config.toml
d_shared_expert = 0
moe_layers = [0, 1, 2, 3, 4, 5, 6, 7, 8]
balance_loss = 0.0047
balance_bias = false
router_bias = true
norm = "rmsnorm"
norm_eps = 1e-05
tie_embeddings = false
beta2 = 0.95
Below are experts of layer 6 (counted from 0) of a mixture-of-experts language model. Rows are named router (the router's row for the expert), down (a neuron's output weights, with its number) and show model dimensions 0-255. Each number is 128 + 32 x the weight over its row's rms, rounded and kept within 0 to 255.
After each expert's rows: a language model's description of what the expert responds to. This comes from a sample of Wikipedia text that the model never trained on.

# expert 2
router [121 110 127 140 136  99 126 177 132 175 121 171 114 117 130 111 197 141 170 156 140  88 156  57 109 121 116 143 138 184 159  54 119  93 114 144 128 133 153 124 130  86 255 175 129 136 159 140 170 153 135 147  99 128 157 202 162 136 174 139 142 129 146 164  61 152 184 175  73 149  91 178 123 104  89 131 146 143 133 145 123 100 111 120  76 149  99  86 154 120 128 151 108 171  75 133 119 156  93 122 123 145 147  85 155 178 123 110  91 147 173 146 156 128 146 147  82 159 134 134  99 102 172 103  90 141 152 146 124 158  95 147 161 114 128  96  68 158 129 129 102 160 139 148 122 136 160 136 155 179 116 132 107 222 105 137 112 183 160 151  96 149 138  81 110 104 155 143 146 115 142  89 128  87  69 155 159 169 147 120 139 110 143  90 142  53  88 140  94  97 122 135 119 127 144 147 122  39 126 179 111 107  94 133 130 187 104  61  91 159  98 126 150  89 162 110 140 113 124  61 104  87 148 101  77 115  39 101 161 119 128 144 127 117  92 107 102 130  98 110 143  47 128 144 143 174 136 114 113  83 122  93 141 127  98 100]
down0 [ 66 149 150 119  83 101 145 148 136 127 130  87  80 159  90 133 109 160 151 145  96 155  96 110 133 125 116 156 101 135 153 119 155 129  96 172  76 119 101  94 114 114 198  99 129  98  89 128 138 140 147 104 184  80 148  95 209 121 110 108 160 130 141 136  75  91 108 159 121 115  90 153 179 177 161 125 118 135 107 150 126 169 103 159 103  70 121  96 193 155  78 152 112  87 126 138  57 175 106 182 141 121 128 120 137 128 125 115 137 107 113 132 122 124 128 108  92 160 131 173 110 104 116 154 148 126 106 136 169  79 155 168 171  44 144 182 180 169 153 165 146 131  54 111 102  99  93 133 120  84 112 108 150 130 139  80 149  79 139  96 149 131 114 150 100 120 127 176 107  88 117 170 145 137 159 180 175 125 134 150 102  96 131 120 160 153 114 137 120 100 155 129 165  82 123  77 128 144 142 108 113 101 181 121 138 123 100  84 178 170 163  41 138 139 151 157 101 127 200  91 103 182 171  47  96 190 130 147 129 110 142  65 104 164 148 129 110  92 158 133 161 160 102 104 131 118  97 124 190 206 183 159 108 166  80  58]
down1 [138 137 143 165 149 155  93  71 123 150 103 147 151 176 170 144 195 145  64 107  95 122 119  83  76 141 135  87 110  95 128 114 176 146 130 134 122 132 151 142 118 201 158 128 162 149  91 143 174 140  93 148  90  89 138 155 113 151  89 129 105  88 115 146 144 129 127  82 138 113 132  77 155 135 186  76 155  23 127  57 177 137 129 139 147 183 128  86 161 122 148 134 155 109 132 113 115  91  97 114 144 127  53 115 170 114 104  95 167 122 125 193 151 138 167 188 133 151 107 138 135 130  98 109 171 181 169  98 119  86 143 122 112 104 139 161 146  32 114 187 131  58 134 138  81 133 114  88 176 128 161 152  85 137 153 158 122 116 127 125 128 157 152 123 189  73 124 129  98 159 129 166 125 159 139 147 121  73 150  78 118 126 170 114 155  78 126  47 106 101 137 126 167 128 125 130 140 123 148 161 110 120 164 151 198  98 101 117 123 138 167 130  76 190 155 159  82 125 128 121  70 147 115 138 140 188 128 160 203  88  98 116  74 182 107 142 150 115 165 119 152 108  64 111 128 165 135  95 130  98 147 182  96 100 159 110]
It responds to: Initial consonant clusters. First piece of a split word, usually one to three consonants at word start, like sw(imming), sh(utout), cr, gl, Sing(les).

# expert 10
router [103 108 144 117 124 132 136  83 161 155 144  98 157 105 125  70 117  85 107 174  86 123 154  76 115 124 146 156 108  95 119  82 127 161 132 101 106 178 162 147 136  99 180 166 140 172  89 187 110 141  78 166 162  88 102 149 202 167 125 158 100 125 151 161 194 168 132 187 146 135 100 103 124 101  99 124 141 171 159 119 135 155 114  99 111 142 167  94 139  89 129 108 135 127 123 155 173 100  46 131 152 139 114  61 169 143 139 128 163 140  78 139 158 170 148 174  60  87 129 135 152  98 135 116 175 144  99 150 184 170  66 203 152 132 132 116 101 105 129 117 102 101 126 162 162  45  92 117 114  93 148 160 106 106  88 177 163 203 151 113  72 119 147  83 105 111 148 123 160 136  84  77 158 132 116 178 186 159 191 143 113 132 154 107 126 108 182  96 164  86 165 122 141  81 116 129 112  74 116 170 122 109 135  93 151  96 131 111  82 155 108 119 118 112 168 114 137 130 127 110  98  69 179 134 163 102 147 177 126 130 156 162 112 142  89 152  72 107 186 122  87  85 151 144 167 107 153  95 121 148 146 170 153 132  49  94]
down0 [ 74 171 136 119 126 133 179 183 106 128 112  90 129 101  94 175 142 125 126 110 130  92  72  85  98 133 198 151 110 114 115 140 128  85  61 139 150 165 184  91 100 157 140 113  84 162 120 123 108 137  93 170 166  99 145 160 134 155  92 155  69 150 138 135 128 126  67 128 103 132 171 137 124  68  96 114 107  96 130 147 115 100  93 113 173  89 168 104  85 165 133 150 150  51 123 102 137 126 133  13 114 159  66  99  99 189 165 137 171 147 135 108 171 101 174 121 154 133 105 136 106 125 120 163 154 131 124 120  93  81 167 131 138 118  93 100 118 222  77 123 129 165 125 146 142 131 168 148 115 166 100  89 129 136 113 151 125 167 141 112 125 112 143  73 122 148 126 125 133 101  74 100 104 147 127 150 159 104  83 179  98  61 111 152 184 147 124 144 132 109 154 162 140 120 105 160 161 139 168 149 119 125  91 158 149 173 141 146  50 118 160 172 119  54 141 164 139  78 191 141 162 132  94 129 207 133  97 186 149  38 133 135 163 121 178 112 110 129 151 136 123 109 103 125 169 178 120 197 132 164 133 119 139 160 127 159]
down1 [130  90  74 122 109 133 121 102 135 152  65 152 116  87 101 179 146 110 148 132 126 102 138 100 157 137 119 131 131 144 111 145 142  88 138 138 124  97 113 143 142 189  55 198 114 159 117  89 114 101 223 183 181 198 159  82 117 136 100 146  86 111 131 111 101 133 141  43 119 146 146  95 108 135 116 126 132 144 127 175 146 106 170 154 128 156  93 137 142  84  76  40 163 155 149  91 108 130 137 195 174 136  74 119 145 139  28 141 127 116 131 142  79 169  70 108  69 105  59 185 156 203 117 180 127  93  67 129 133 104 111 142 138 137 120 119 102 188 178 141  72 157 104 107 143 157 100 115 147 114 132  92 110  90 118 152 181 130  84 146 107 134 129  65 158 160 160 118  70  96 124 145 181 156 129 118  80 145  79 174  98 177 165 145 188 162 123  80 117 144 151 143 168 157 132 103 138 141 110 118 174 150 119  92  86  96 124 114 145 153 121 143 118  92 166  92 146 104 134 153 142 165 135 121 135 137 102 155  61 109 131 138  90 168 117 133  66 100 104  97 110 107 148 129 171 120  93 101 147 124  84 137 131 134 146 137]
It responds to: Number separators, word middles. Hyphens, dashes and digits between numbers in model codes, scores and year ranges, plus mid-word pieces like architect, vent, techn.

# expert 47
router [115 125 192 114 138 110 122 108 195 107 126 122 127  90  95  84 116 111  83 143 135 120 180  69 132 172 147 159  95 149 112 116 137 145 120 104 111 136 111 119 141 154 151  81  72  94 130 127 122 155 125 155 103  75 113 171 175 140 106 105 103  57 145 117 169 156 176 178 114 163  99 180  90 158 127 147  92  87 150 111 162 170  86 150 100 181 138 109 121  99 137 106 101 180 116  91 176 148  98 121 138 136 168 153 131 110 158 124 138 180 193 157  86 184 127 162 104  84 120 147 104  92 112 126 178 127 159  81 150 141 104 146 122  83  96 121 157  63 102 139 137 148 160 119 112  45 105  65 141 145 147  69 157 141  92 132 139 164 136 139 105 125 113 163 123 113 166 169 149 119 191 154 118 119 168 176 125 182 192 135 129 140 160 108 176  76  85 102 104  77  63 146 160  95 161 112 140  46 125 202 120 118  85 116 136  83 115 131 115 148  70  96 141 123 174 107 191  77 169 136 130  53 124 160 143  55 163 179  80 144 100 118 141 107 128 123 119 119 184  88 121  88  98 120 144  86 110  96 129 108 123 148 108 101 136  97]
down0 [162 112 115 180 128  64 124 125 183 139 127 119  92 113  89 143  94 106  99 123 113 147 181 121 132  87  88 136  88 146 157 119 126 106 124 134 168 124 198  86 137 200 117 169 146 148 161  99 131 153 152 113 141  60  70  87 133 126 121  81 156 163 152  89 114 121  94 156 115 147  61 136 118  82  93 100  81 185 148 113 164 109  96  71  98 176  92 144 111 164 141 106  65 111 129 125 108  79 170 117  46  87  92 156  95 158  98 101  91 113 110 159 154 164 150 136 115 159 114 142  96  74 106 110 159 146 125 126 120 154 136 194 142  81 156 168 110 157 179 110 117 135 143 164 125 160 121  81 109  76 202 195 145  97 162 112 146 175 105 143 105 113 157 166 176 153 132 137 128 112 136  97 131 174 100 120 170 114  49 119 127 112 111  92 104 124 141 142 137 139  31 124 169 168 117 117 142 128 110  80 149 226 126 122 107 128 125 100  74 135 146 117 119 150  93  82 132 140 175 133  80 112  73 142 188 161 100 134 128 125 122 122 162  84  38 142 123 160 145 179 111 103 119 160 151 108 116  67 139 137 111 115 109 141 103 102]
down1 [ 98 113 172  97 102 182 174 133  90 111 150 140 119  59 144 168 136  99 196 158 214 134 131 113 178 124 160  98 113 127 110  63 168 108 170 114 139 173 131 123 150 137 129 144 111 143 142  93 126 118  80  71 155  92  99 143 122 174  96 167 120 135 137 145 122 138 134  66 107 143 112 115  64 132 169 131 159 179  61 169 130 182 175  86 157 125  74 147 114 166 116  99 118 162 109  96 120 142 143 115 119 126 164 129 124 176 165 133 121 110  66  93 103 103 103 110  96 146 103 188 143 142  62 125  98 100 106 122 124 169 116 101 176  63  97  86 172 168  98  76 123 113  80 160 120  98 158 155  95 100  98 104 119 100 128 132 206 105  96 137  45 117  83 118 117 115 151 107 151 106  98 185 164  93 123 128 131 123 120 176 108  72 118  83  95 110 150 147 166 105 139 131 105  94 117 140 112 176 122 121 169  75 155 151 150 142 115 104 139 157 136 148 120 103  33 233 134 133 193  95 123  84  69  99 129  86 126  72 157 137 161 133 103 141 100 127 121 152 126 123 102 125 135 130 117  87 114 140 192 140 110 129 109 129 190 153]
It responds to: Noun suffixes, abstract nouns. Noun endings and abstract nouns in technical or descriptive prose, such as -ization, -ment, -ations, government, system, development.

# expert 41
router [133 134 144 181 120 148 179 105 125 172 186 117 118  79  85 153 193 152  88 161 121  92 104  56  99 130  92 152 136 145 158 131  99 172  98 128 129 150 146 184 144 158 155 132 109  60 131 149  96 125 130  83  60  96  89 190 139 197  81 105  93 100 106 114 188 173 146 149 150 143  87 106 133 128  97 150 115 149 142 144 134 140 114 161 140 122 166 137  78  85 126  68  92 113 116 127 120 178 102 136 152 157 136 129 106 152 107 144  71 135 169 100 169 145 122 180 130  79 134 147  87 140 115 147 142 164 170 170 199 167 120 112 122 129 122 157 126  82 119 149 134 153 171 153 132  94 160 186  77 109 178 120 146 142  74  94 173 182 112 175 128 133 119 110 123 151 124 170 141 140 181  88 145 113 147 135 130 122 146 175  77  76 124 139  80 100  53 112 117  61 216  88 147 121 129 155  96  71  82 143  59 151 107 106 118 119  75 126 105 167  67  91 156 129 129 152 119 114 134 114  96 127 106 110 144 124  99 155  82 179 123 124 121 135  60 119  65 104 159 104 153 127 123 110 179 137 135  63  88 130 126 192 118 126 108 118]
down0 [142 147 106 176 115 136 169 173 119 117 106 147 155  96 195 131  36 126 120 145 141 176  99  69  91 144 144 130 154 103 105 187  85 150 206 107 103 140 159  83  92 135 170 155 154 165 139 112 170 150 183 120  96 134  87 156 151 161  92 123 129 117 143 132 102 102 185 109 187 180 159 139 125 192 100  96 170  72 130 162  72 132 105  84 140 131 160 152 159 146 119 111  95 104 137 183  90 108 175 113 137 154 133  93 137 142 126  86 142 141 152 124 158 167 119 108 127 113  93 125  98 134  95 126 172 201 171 122  77 182 140 149 146  76  83 152 134 111  96 163 110  79  78 100  98  51 126 125 110  92 173 157 159 134 175 124  99  78 139 113 134 135 128  95 101 197 144 177 104 107 122 139  58 118 122 114 113 126  91 144 139  98 146 123 125 148  79 162 106  87 151 134 159 161 102 195 113 114 164 120 199  92 183 112 100 168 103  78 119 149 108 104 189 159 131 155 110 142 120 136 109  83 132 124 103 128  84 147 130 152 131 141 146 104 165  94  50 102 109 122 207 147 152 130 159  94 126 206 148 149 151 157 128 134 109 149]
down1 [105  72  87 108  78 144  90  83 143 118 119 132 169 135 128 191 103 112 149  76 141  76  95 104 121  95 141 156 132 164  56  93 162  50 168 163 144 163 165 145 195 154  95 153 118 123 120 149  72 113 159 167 186 136 172  35 114  84 183  92  88 114 124 134 120 134 159 143  50 177 125 155 152 123 105 131  80 122 167 140 114 193  97 124 121 133 128 184 105 156 124 131 139 126 112 124 121  67 118 114 138 129  77 183 149 127  88 153 140 116 179 157 102 108 136 108 164 131 110 120 152 111 109 105 215 125 177 106 111 152  83 110 130  66 111 104 164 146 107  89 126 145 101 177 102 135 131 135 100 128 128 138 109 117 100 180 168 121 136 120  96 128 120  77 111  77  86 101 166  85 152 140 121 177 102 148 174 155 104 136 123 153  86 130 166 122 132 118 162  73  79  68 128 193 125 147 131 168 162 105 133 104 173 148 127 152 169 115  77 113  83 140  97 119 127 129 143 118 154 111 179 155 136  80 102 127 107 134 118 183 159  79 165  93 180 140 162  81 127 105 132 176 115 187 130  61 147 141 143 151 106  58 115 152 140 160]
It responds to: Closing parens, quotes, fragments. Closing parentheses, quote marks and digits in tables, plus mid-word pieces after v or p, such as Deconv-ol-uted, adj-ac-ent, investig, organ.

# expert 0
router [132 147 167 124  93 102 184  82 128  94 144  94 130 107 102 109 181 118 114 148 165 117 207  77 131 128 159 118 111 164 132 115 155 214 154 120 121  93 119  71 174 156 139 124  87 108 113 171 149 132 104 133 104  76 105 209 132 149  90 128 147 107 120 149 192 160 151 130  96 168  85 162  75 181 146 170 149 109 119 144 142 118 117 127  82 132 166  95 121  86 111  93 134 194 101 149 114 132 108  58 101 143 116 158 119 119 119  98 142 183 146 162 127 177 106 168  93 104 145 135 121 124 112  79  96 120 122  78 166 102 156 124 104 104 111 119 151 178  69 139 122 171 127 182 143  89 120 146  86 186 129 137 162 187 140  79 137 133 131  63 121 101 133 128 158  96 174 121 160 117 163 143 116 169 120 151 122 112 158 163 156 129 169 117 101  32  91 131  98  76 162 110 116  49 129 118 145  86 163 157 149 108 103 168 119 156 169 150  89 125  72  85 129 143 157 153 145 130 184 158  78  86 154 179 111  77  87 166 148 159 103 112 102  79 154 127 151  61 169  84 163 142  72 134 108 147 165 126 169  98 107 148  80 141 129 101]
down0 [104 115 150 142 115 138  97 163 120 143 123 104 124  75 141 123  72 163 100 167 130 175  73 168 129 176  86 168 130 144 111 137 151 118  91  70  68 109 117 135 113 141 166 127 182  68 116 127 104 142 169 156 130 113 130 125 129  76 165 116 198 146  76 118 139 225 119 154 117 129 167 159 148 120 196 110 164 116 117 122  64 127  97  98 134 171 117 196 161 143  95 144 140 153 189 140  98 143 121  99 100 164 105 104 111 146 165 155 129 127 115 169 145  67 153 113 110 140 132 141 103 129 163 132 120 122 116 128 213  78 125 134 144 107  91 129  43 106  56 140 128 193 134 185 125 129 123 168  96 187  82 137 110  73 153 124 127 105  95  48 135 193 101  96 190 104 116 165 124  74 149  65 121 109 114 131 158 153 118  74 172 134 118 151 138 132 106  87  99 105 124 167 165  51 131 119 110 151  86 141 178 105 127 124 115 153 146 101  90  74 134 143 161 133  77 137  91  91 128 116 124 127  99 161 114 123  89 119 125 123 176 122  80 171 146 115 150 149 139 127 173 132 104 172  97 161 177 166 135  97 127 130 172 168  65 165]
down1 [168  96 138 100 157 131 172 138 138 109 142 108 127  72 166 149 219 105 108  77 136 102 102 177 138 131  90  91 131 174 135 146 151 144 154 149 173 198 104 118 126 180 142  91  67  87  78 145 113 131  95 100 109 149  87 146 164  71 155 138 138  90 111 168  78 144 164 117 117 102 195 135 136 122  91 113 199 144 139 108 195 118 133 143 174  76 177 160 176  92 111 122 136 165 136 114 169 109 157 176 119 135  98 116  75 106 170 129  82 113 110 116 121 165 159 161 114 118 168 112 191 119  99  84 114  85 130 120 112 125  91 131 199 149 111  94 162 125 123  89 135 122  96 145  91 135  75 136 106 200 175 142 110 164 105  96 140  75  99  61  95 122 186 158 141  99 122 117 147 120 113 103 112 134 174 113 128 100  65 112  84 162 120  97  86 124 191 167 106 146 150 113 136  81 114 127 151 101  79 153 155  91 131 102 102 100 143 104 111 201 126 127  93 147 138 132 174 156 150 125 103 178 100 129 157 117 193 154 122 126 120 148 145  93 144 236 136 162  87  75 111 122  85 114 124 157 176 122 159  79 152 139 114 145  99 154]
It responds to: Sports career nouns. Word-final nouns and plural endings in sports and career text, such as season, years, Award, Championship, after his or a year.

# expert 23
router [ 89 105 131 170  97 142 114 107 159 162 172 135 116 133  95 131 154 115 132 126 146 126  83 112  63 152 177 149 144 179 136 120 176  58 129 100 139 153 150  87 147  71 166 148 142 103 102 138  81 114  70 111 112  49  87 147 130 128 135  93 101 124 106 159  77  43 102 113 131 138  61 169 128 164 122 222 114 114 170  97 137 132 147 195 135 106 155  69 118  95  85 110 133 179  89 115 125 126  70 193 195 120 141 139 135 145 143 133 109 179 105 117 192 112 141 190 129 134 130  80 106 147 110  84 110 102 158 116 166 120 119 122  87 126 142 136 120  93 131 157 119 153 161 172 147 128 117 112  77 129 122 107 109 125 169 127 150 127 143 139 124 126  86 123 141 129 162 174 132 154 138 143 161 102 125  81 117 162 174 163 176 156 151 132 108 103 178 123 158 125 182 125 146 133 158 146 147 113 101 107  95 143 105 127 121 134  91 131 127 166  62 160 100 127 129  73 148 133 149 118 125 143 122 171 132 119 154 105 177 115  44 115  89 141 140 105 130 126 157 106 166  70 211 219 158 187 141  97 157 110 223 173  85  73 101 110]
down0 [184 162 134 108 130  85 128 166 140 127 113 118 145 157 125 136 131 115 139  98 123 166  86 216 107 145 151 127 123 118 179 176 121 117 118 184 177 154 144 103 118 139 113 100  78 124 157  91 167 124 122 132 118 184  82 193 110 117 135 166 156  77 147 126 128  82 131 142 139  93  93 169 129 121 148 123 115 138 147  86 137 133  72 134  74 137 175 114 122 162 149 112 145 123 145 141 150 142 121  74  90 149 164 166  59 188 140 132  78  89  67 119 149 142 136 140  73  80 111 149 112  96 120 148  55 199  80 135 135  99 119 168  76  96 120 114 140 126 118 110 122 130 100  75  98 173 114 144 100 135 167  83 202 115 133 116 181  66  96 137 117 148 163 158 148 121 128 198 170  92 129  78 139 116 156 120 151 150 126  64 124 122 125 138  91 152 113 152  84 164 118 175 122 145  79  93 134 158 138 146  98  99 114 187 135 146 146 167  55 127  65 139  98 123 108  93  92 148 179 190 179 130 158 100 173  98 125 142 125 137 113 152 163 202  92 117 186  75 183 130 136 118  82  99 152 132 143  74  78  90 167 142 155  77 103  91]
down1 [150 134 172 126 169 203 105 173 156 112 124 148 163 126 115 137 158 149 169 133 144 162 159 142 136 113 156  42 103 102 122 106  63 139 116 132 117 147 166 111 104 121 148 123 107 160 155 122 129  73 123 105 168 188 155 104 153 137 215 131 104 106 182  96 156 133 145 105 127 130  61 169 124  64 156 142 126 129  78 149  94 186 104 108 165 150 175  95 112 145  93  91 162 131  93 143  79 141 155 166 142 151  85  46 125 129 101 148 119 153 146 115 108  80 154  68 138 150 117 186  85 163 105 122 108 123 133 131  99 157 165  84 140 163  90 113 128 144 107  89 104 160 107 197 151 113 147 109 174 171 106 135  35 117 133  72  81 130 125  55 146 131 139 153 166 149 128 151 104 168 128 164  71 186  99  74 102  81 109 109 104 132 111 119 134  82 138  81 108 130  69 211  97 145  89 169 132 120  82  81 144  85  91 136 116 125 101 166 122  56 109 113 135 117 147  99 156 105 120 133 157 144 111  69 126  78 104 155 136 106 143 134 110 103 167 114 128  91 107 108 125  89 167  71 163 144 145 154  92 173 104  68 129 125 109 125]
It responds to: Mid-word adjective suffixes. Suffix pieces inside words, mostly adjective endings such as -al, -ic, -ian, -ious, -ful, -id, as in mortal, Tabloid, Biblical.

# expert 40
router [174 150  82  94 152 151 122  97 131 148 141 150  79 176 155  99 101 102 122 203  95 105 164  97 118 122 161 188 128 107 149 116 131 141 168 164 105 165 146 183 117 146 203 132 146 129 148 135 121 137 122 131 143  76  87 117 154 132 106 142 146 123 127 122 106  97 153 155 171 117  86 134  79 103  99 110 177  88 144 116 132 130 111  95  80 119  96 138 160 126 104 153 110 157 119 111 178 153  80 123  81 153 137 121 200 108 137 110 106 148 185  76 101 137  88 164  38 110 100  88 150 127 142 109 222 147  93 174 116 162  96 111 196 131 115 162  97  87 128 149  76 103 162 113 142 119 193 108 161 126 144 105 105 144  85 140 163 167 114 155 129 162 160 123  99  97 157 131 145  82 134 143 151 118  95 159 179 179 145 125 106 131 151  84 126  81 129  89 112  85 182 142 145  97 138 180 116  55  98 101  89 122 175 203 115 105  95 149 138 167 137  78 122 146  94 141 153  97 109 140 111 111 191 138 161 145 140 126 144 141 107 174 164  75 101 114  82 113  92 104 189  75 133 182 146 155 117 128 128 181 125 153 169 160 141  19]
down0 [103  84 126 112 106 147 205 139 158 138 161 141 104 106 185  66 173 177 103 143 136 165 127 187 134 108 149 121 144  49 162 153 150 132 128 130 131 124 131 128 137 151 152 117 197  97  91  98 139 129 175 117 166  68 205 139 146 122 189 107 152  89  87 150 162 114 134 115 123 124  76 125 129  79  75 109 158 161 102 158 115 139 154 100 129  86 187 121 209 172 111 115 139 150 152 117  77 115 120 135 153  97  69 121 113 170 139  60 106 144  84 154 136  69 132 139 121 139 100  79 111  78 100 156 104  97 107 175 110 175 144 155  97 113 135 129  97 149 160 156 111 183 130 131 133 171  98 125 101 100 133 110 182 107  93 138  80 142  40 159 203 175 127  91 108  96 116 121 124 162 123 134  94 134  93 120  79 154  68 133  87 170 148 114 143 117 153 172  44 157  97 132 131 110 138 165 120 121 103 111  74 123 137 153 101  47 150 103 100 167 212 149 116 110 139 150 141 138 165 140 140  79 171 104 112 136  98 133 128  99 170  70  84 144 142 124 137 148  97 156 127  84 126 164 151 144  88 148 103 130 142  81 104 100 140 175]
down1 [ 85 146  92 158 168  85 108 201 172  80 115 156  94 103 142 180 167 122 127 128 143 135 131 143 111 123 129  72 170 156 147 120 130  74 119 172  89 115 167 123 126 136 120 114 125 114 146 139 156 115 136 150 147 117 103 120 187 134 168 159 170  75 173 109 140 148 145 125 172 108 169  80 141 126  84 137  90 162 112 141 135 162 122 129 110 185 133 133 187 193  89 170 162 112 146 132  90 137 109 140 100 139 226 152 134 180 106 144 143  56 140 175 144  75  86 146  75 149 112  78 139 125  91 143  75  68  66 106 129  89 119 133 102 132 122 136 209  86 123 124 139  89  87 148  93 135 136  71 176 105  62 133  93 164 135  85 140 135 101 129 102 140 149 157 169 130 121 142 167 125  81 149 105 144 138 155  99 100 136 120 143 121  80  87 138  67  61 129  82 144 117 111 116 203  99 181 140 151 161  97 115 104  96  57 134 165 126 148 112 146 102 100 133 147 134  73 124 160 153 126  96  77 157 107 139 145 144  87 194  72 187 165 117 113 118  85  66 108  82 165 118 145  99 102  90 116 155 124 161 124 138 142 185 116 158 101]
It responds to: Second word pieces. Short early pieces inside words after an initial letter or syllable, such as d-il-uted, ph-il-osophy, did-n't, par-ach-ute, prot, dem.

# expert 6
router [128 123  97 121 191 146 121 131 106 119 112  93  94 154 120  99 153 108 162 131 131 134 203  75 147 137 101 224  95 193 175 130 106 125 154 138 115 132 175  94 186  66 230 210 172 100 117 178 147 149 113 184 143  79 119 189 182 126 154 121 138 134 141 116 100 142 118 117 100 172 118 171  76  93  97 138 183 119 189 115 143 129 130 111  36 124 136  82 125 107 152 136 125 182 110 139 147 174  83  79 156 112 117  90 176 112 152 133 143 146 189 161 127 125 125 157  92  82 122  94 155 119 186 100 102 148 117 156 131 177 115 155 169 108 132 128  65  81 184 136  87 116 116 149  97  95 165 132 161 150 140 111 125 120  85  82 133 127 103 135 103 147 126  90 108  90 157 144 111 141 100 119 145 138 105 176 148  79 159 174 155 121 118 118 147 113 109 106 137 125 148 134 137 144  92 125 142  40 134 142 112 133  86 117 157 172 101  94 110 178 114  80 108 103 159 133 109 157  99 105  71 103 133 233 153 140  83 152  97 150 105 122 146  61  96 110  99 115 128 157 117  79 133 162 119 145 156 137 161 155 133 145 140 150  99  94]
down0 [ 92 171 157 151  89 133 108  84  58  61 154 166 101 104 105 150 116  76  85 116  31 178 146 106 150 113 154 193 118 113  98 160 100 121 121  85 126 123 112  54  89 110 249 106 161 122  78  88  82  67  56 102  80 162 123 192  83  81 108 105 102 171 153 112 124  99 146 138 132 154 113  91 117 119 161 145 154 109  98  59 108 143 119  94 144 122  91 164 141 131 174 130 173 127 151  99  93  84 106 155 102 140 142 162 173 120 140  98 100 108 144 124 107 148 156 116 107 137 109 131 142 109 172 131 137 120 131 101  98 154 110 166 147 114  62  59 152 155 109 103 134 125  56 137 149 134 110 125 168  69 155 135 131 104 165 126 147 114 133  90 114 110 128 183 125  83 161 149 120 116 114 103  45 170  89  86 130 134 122 152 103 155 143  98  91 101 182  94 140 180 103 136 122 129  81 104 122  92 149 142 182 154 139 179 131  94 156 178  69 113 140 127 143 116 143 122 189 114 154 130 143 148 148 144 187 130 156 128  62 182 148  98 114 122  91 116 104 112 127 100 112 116 186 137 153  78  95 136 134 159 145 112 136 122 138 142]
down1 [133 137  56  96 122 166 121  85  73 164 156 130 191 111 171 140 125 131 131 149 180 115  71 129  87 129 110 150 151 136 156  89 123 104 162 165 156 167 134 168 119 147 193 158 144 126 132 172 144  73 127 110 184 123 136  91 125 155  48 168  79 113  83 134 138  76 140 123 118  78  85 138 165 161 178 109 159 141 133  80 212 108 131 141  57 164  90 153 130  46 128  74 131 171 145 111 185 115  96 175 149 130 129 116 132 163 110 132 116 109 123 189 171 140 102 154 124 134 131 163 167 144 105  91 145 126  61  69 178 128  86 104  75  68 123 181 129  96 177 140 118 136  92 141 139 120 161 116  99 112 103  77 155 149 116 136 125 130  88 167  55  36 100 186 167 118  90 117 139 175 147  91 139  99 154 127 118 209 141 113 143 171 133  93 111  82 156 136 124  71 155  81 167 134 124 128 121 110 131 137 109 131 131 129 145  88 161 110 113 165 112 129  78 167  78 121 162  93 111 117 192 165 141 100 135 117 155 151 119 199 146 128  87 138 129 111 128 128 112 169 120 113 119 102 152 117 132 125 112 138 178 104 142 122 174 154]
It responds to: Lowercase word-initial fragments. Lowercase first pieces of split words after a, the or 's, such as r(oute), f(racture), dr(ama), broad(casters).

# expert 43
router [154 163 134 130 113 139 168 137 202 171  88 122 117 169 154 156 178  91  84 139 142 145 136 114 163 131 191 201 138 133 143 120  56 151 160 114 133 134 148  99 168 145 189 127 145 130  99 108 181 179  78 140 131 147  69 153  86 146 182 180 138 112 153 209 130 109 124 160 138  88  96 155  69 110 159 119 152 140 134 123 140  64 133 101 159  99 178  81 124 122 174  86 151 149 114  84 133 140  92 137  92 209 114 158 147 143 127 189 121 128 140 165 137 135  80 172 125  71  73 163 128  90 154 122  97 152 114 113 115 122 160 126 153 115 145 147 130 127  69 144 120 147  94 160 179  64 173 133 123 146 154 182 153 172 168 119 127 133 156 125 108  94  95 144  92 115 177  92  72 171 119 108 130 106 135 192 144 149 165 154 132 130 177 162 110 113 151  98 196 146 186 171 148  95 116 163 156  94  73 134 164 124 114 154 124 123 173 119 134  49  88 146 132 150 103 143  91 172 104  84  55 177 181 185 110 154 122 114 137 147 132 122  81 145  94 190  82 119 137 135 146 131 107 133 113 162 171  89 149 125 136 137 156 138 144 137]
down0 [147 152 120 146 116 100 139 123 143 110 135 164  91  80 121  80  74 132 134 161 122 148 128 151 147 159 162 100 170  96 139 179 120 147 104 142 197 168 194  86 110 130 217 107 139 112 111 146 103  97 147 109 157 162  65 156 110  84 146 142 113 102 184  65 157 120 141 169 130 176  76 165 130 103 134 142 161 150  78 137  77 155 176  53 102  83 136 148 135 142 192 114 132 114  80 155  91 164 118  98 110 122  79  98 115 138 153  91 106 153 112 110 157 115  90 135 143 140 149 102 156  66 100 121 108 161  92 131 132 132 149 156 164 177  83 158 120 140 119 145 117 232  79 128 109 173 164 125 127 140  91 143 148 153 130 156 100 128  88 106 125 145  91 135  84 151 135 175 153 122 170 125 126 148  48  99 125 149  89 118 103 188 181 104  83 123  59 164 131 202  83 106 116 119  90 142  83 127 115 128 113  79 118 118  61 117 118 179 183  88 153  84 122 125 120  79 150 154 132 128 108  69  99 143 145 155  63 113 110 139 137 116 151 171  91 171  79 107  87 106 102 139 127 135 168 135 147 186 129 121  75  92 124 172 155  99]
down1 [106 132 108 174  93 117 119 116 174  48 114  30 162  91 154 153 108 128 160 114 119 129 100 120 103 106  85 160 123  85  84 136 154 126 150 160  98 118  80 168 108 125 162 150  96  75 136  96 165 148  73  89 139 139 115 134 168 107 172 126 160 114 147 123 134 134 140 180 145 151 104 112 146 100 106 204 115 116 161  58 151 158 181  68 120 155 146 179 142 103 152 147  44  90 106 149 156 125 142 123 119 148 136 128  93 144 114 135 112 119 144 163 142  99 135 147  92 142  89 126 142  73  82 169  61 109 121 129 112 101  90 117 132 108  90 124  66  92 205 137  81 112 138 161 154  58 111 138 125 118 142  87 108  94 102 122 108 147 103 108 199 127 172  98  94 107 149 141 170 153 133 126 157  91 169  95 117 135 159 164  84 107 154 127 123 146  80 128 187 143 153 130 156  62  66 187 126 149 116  88 165 139 192 114 104 130  65  79 155 147  60 101 149  92  93 186 152 113 144 125 133 116 109 154 135 151 133 115 183 131  57 148 126 141 125 116 119 173 120 101 107 123 153 118 216 136 170 137 141 122 158  72 186 109 109  96]
It responds to: Year prefixes, word starts. Century prefixes 19, 20, 18 opening years in date ranges, plus first letters or pieces of hyphenated or lowercase words, e.g. (19-07, Ohio-cl-ass.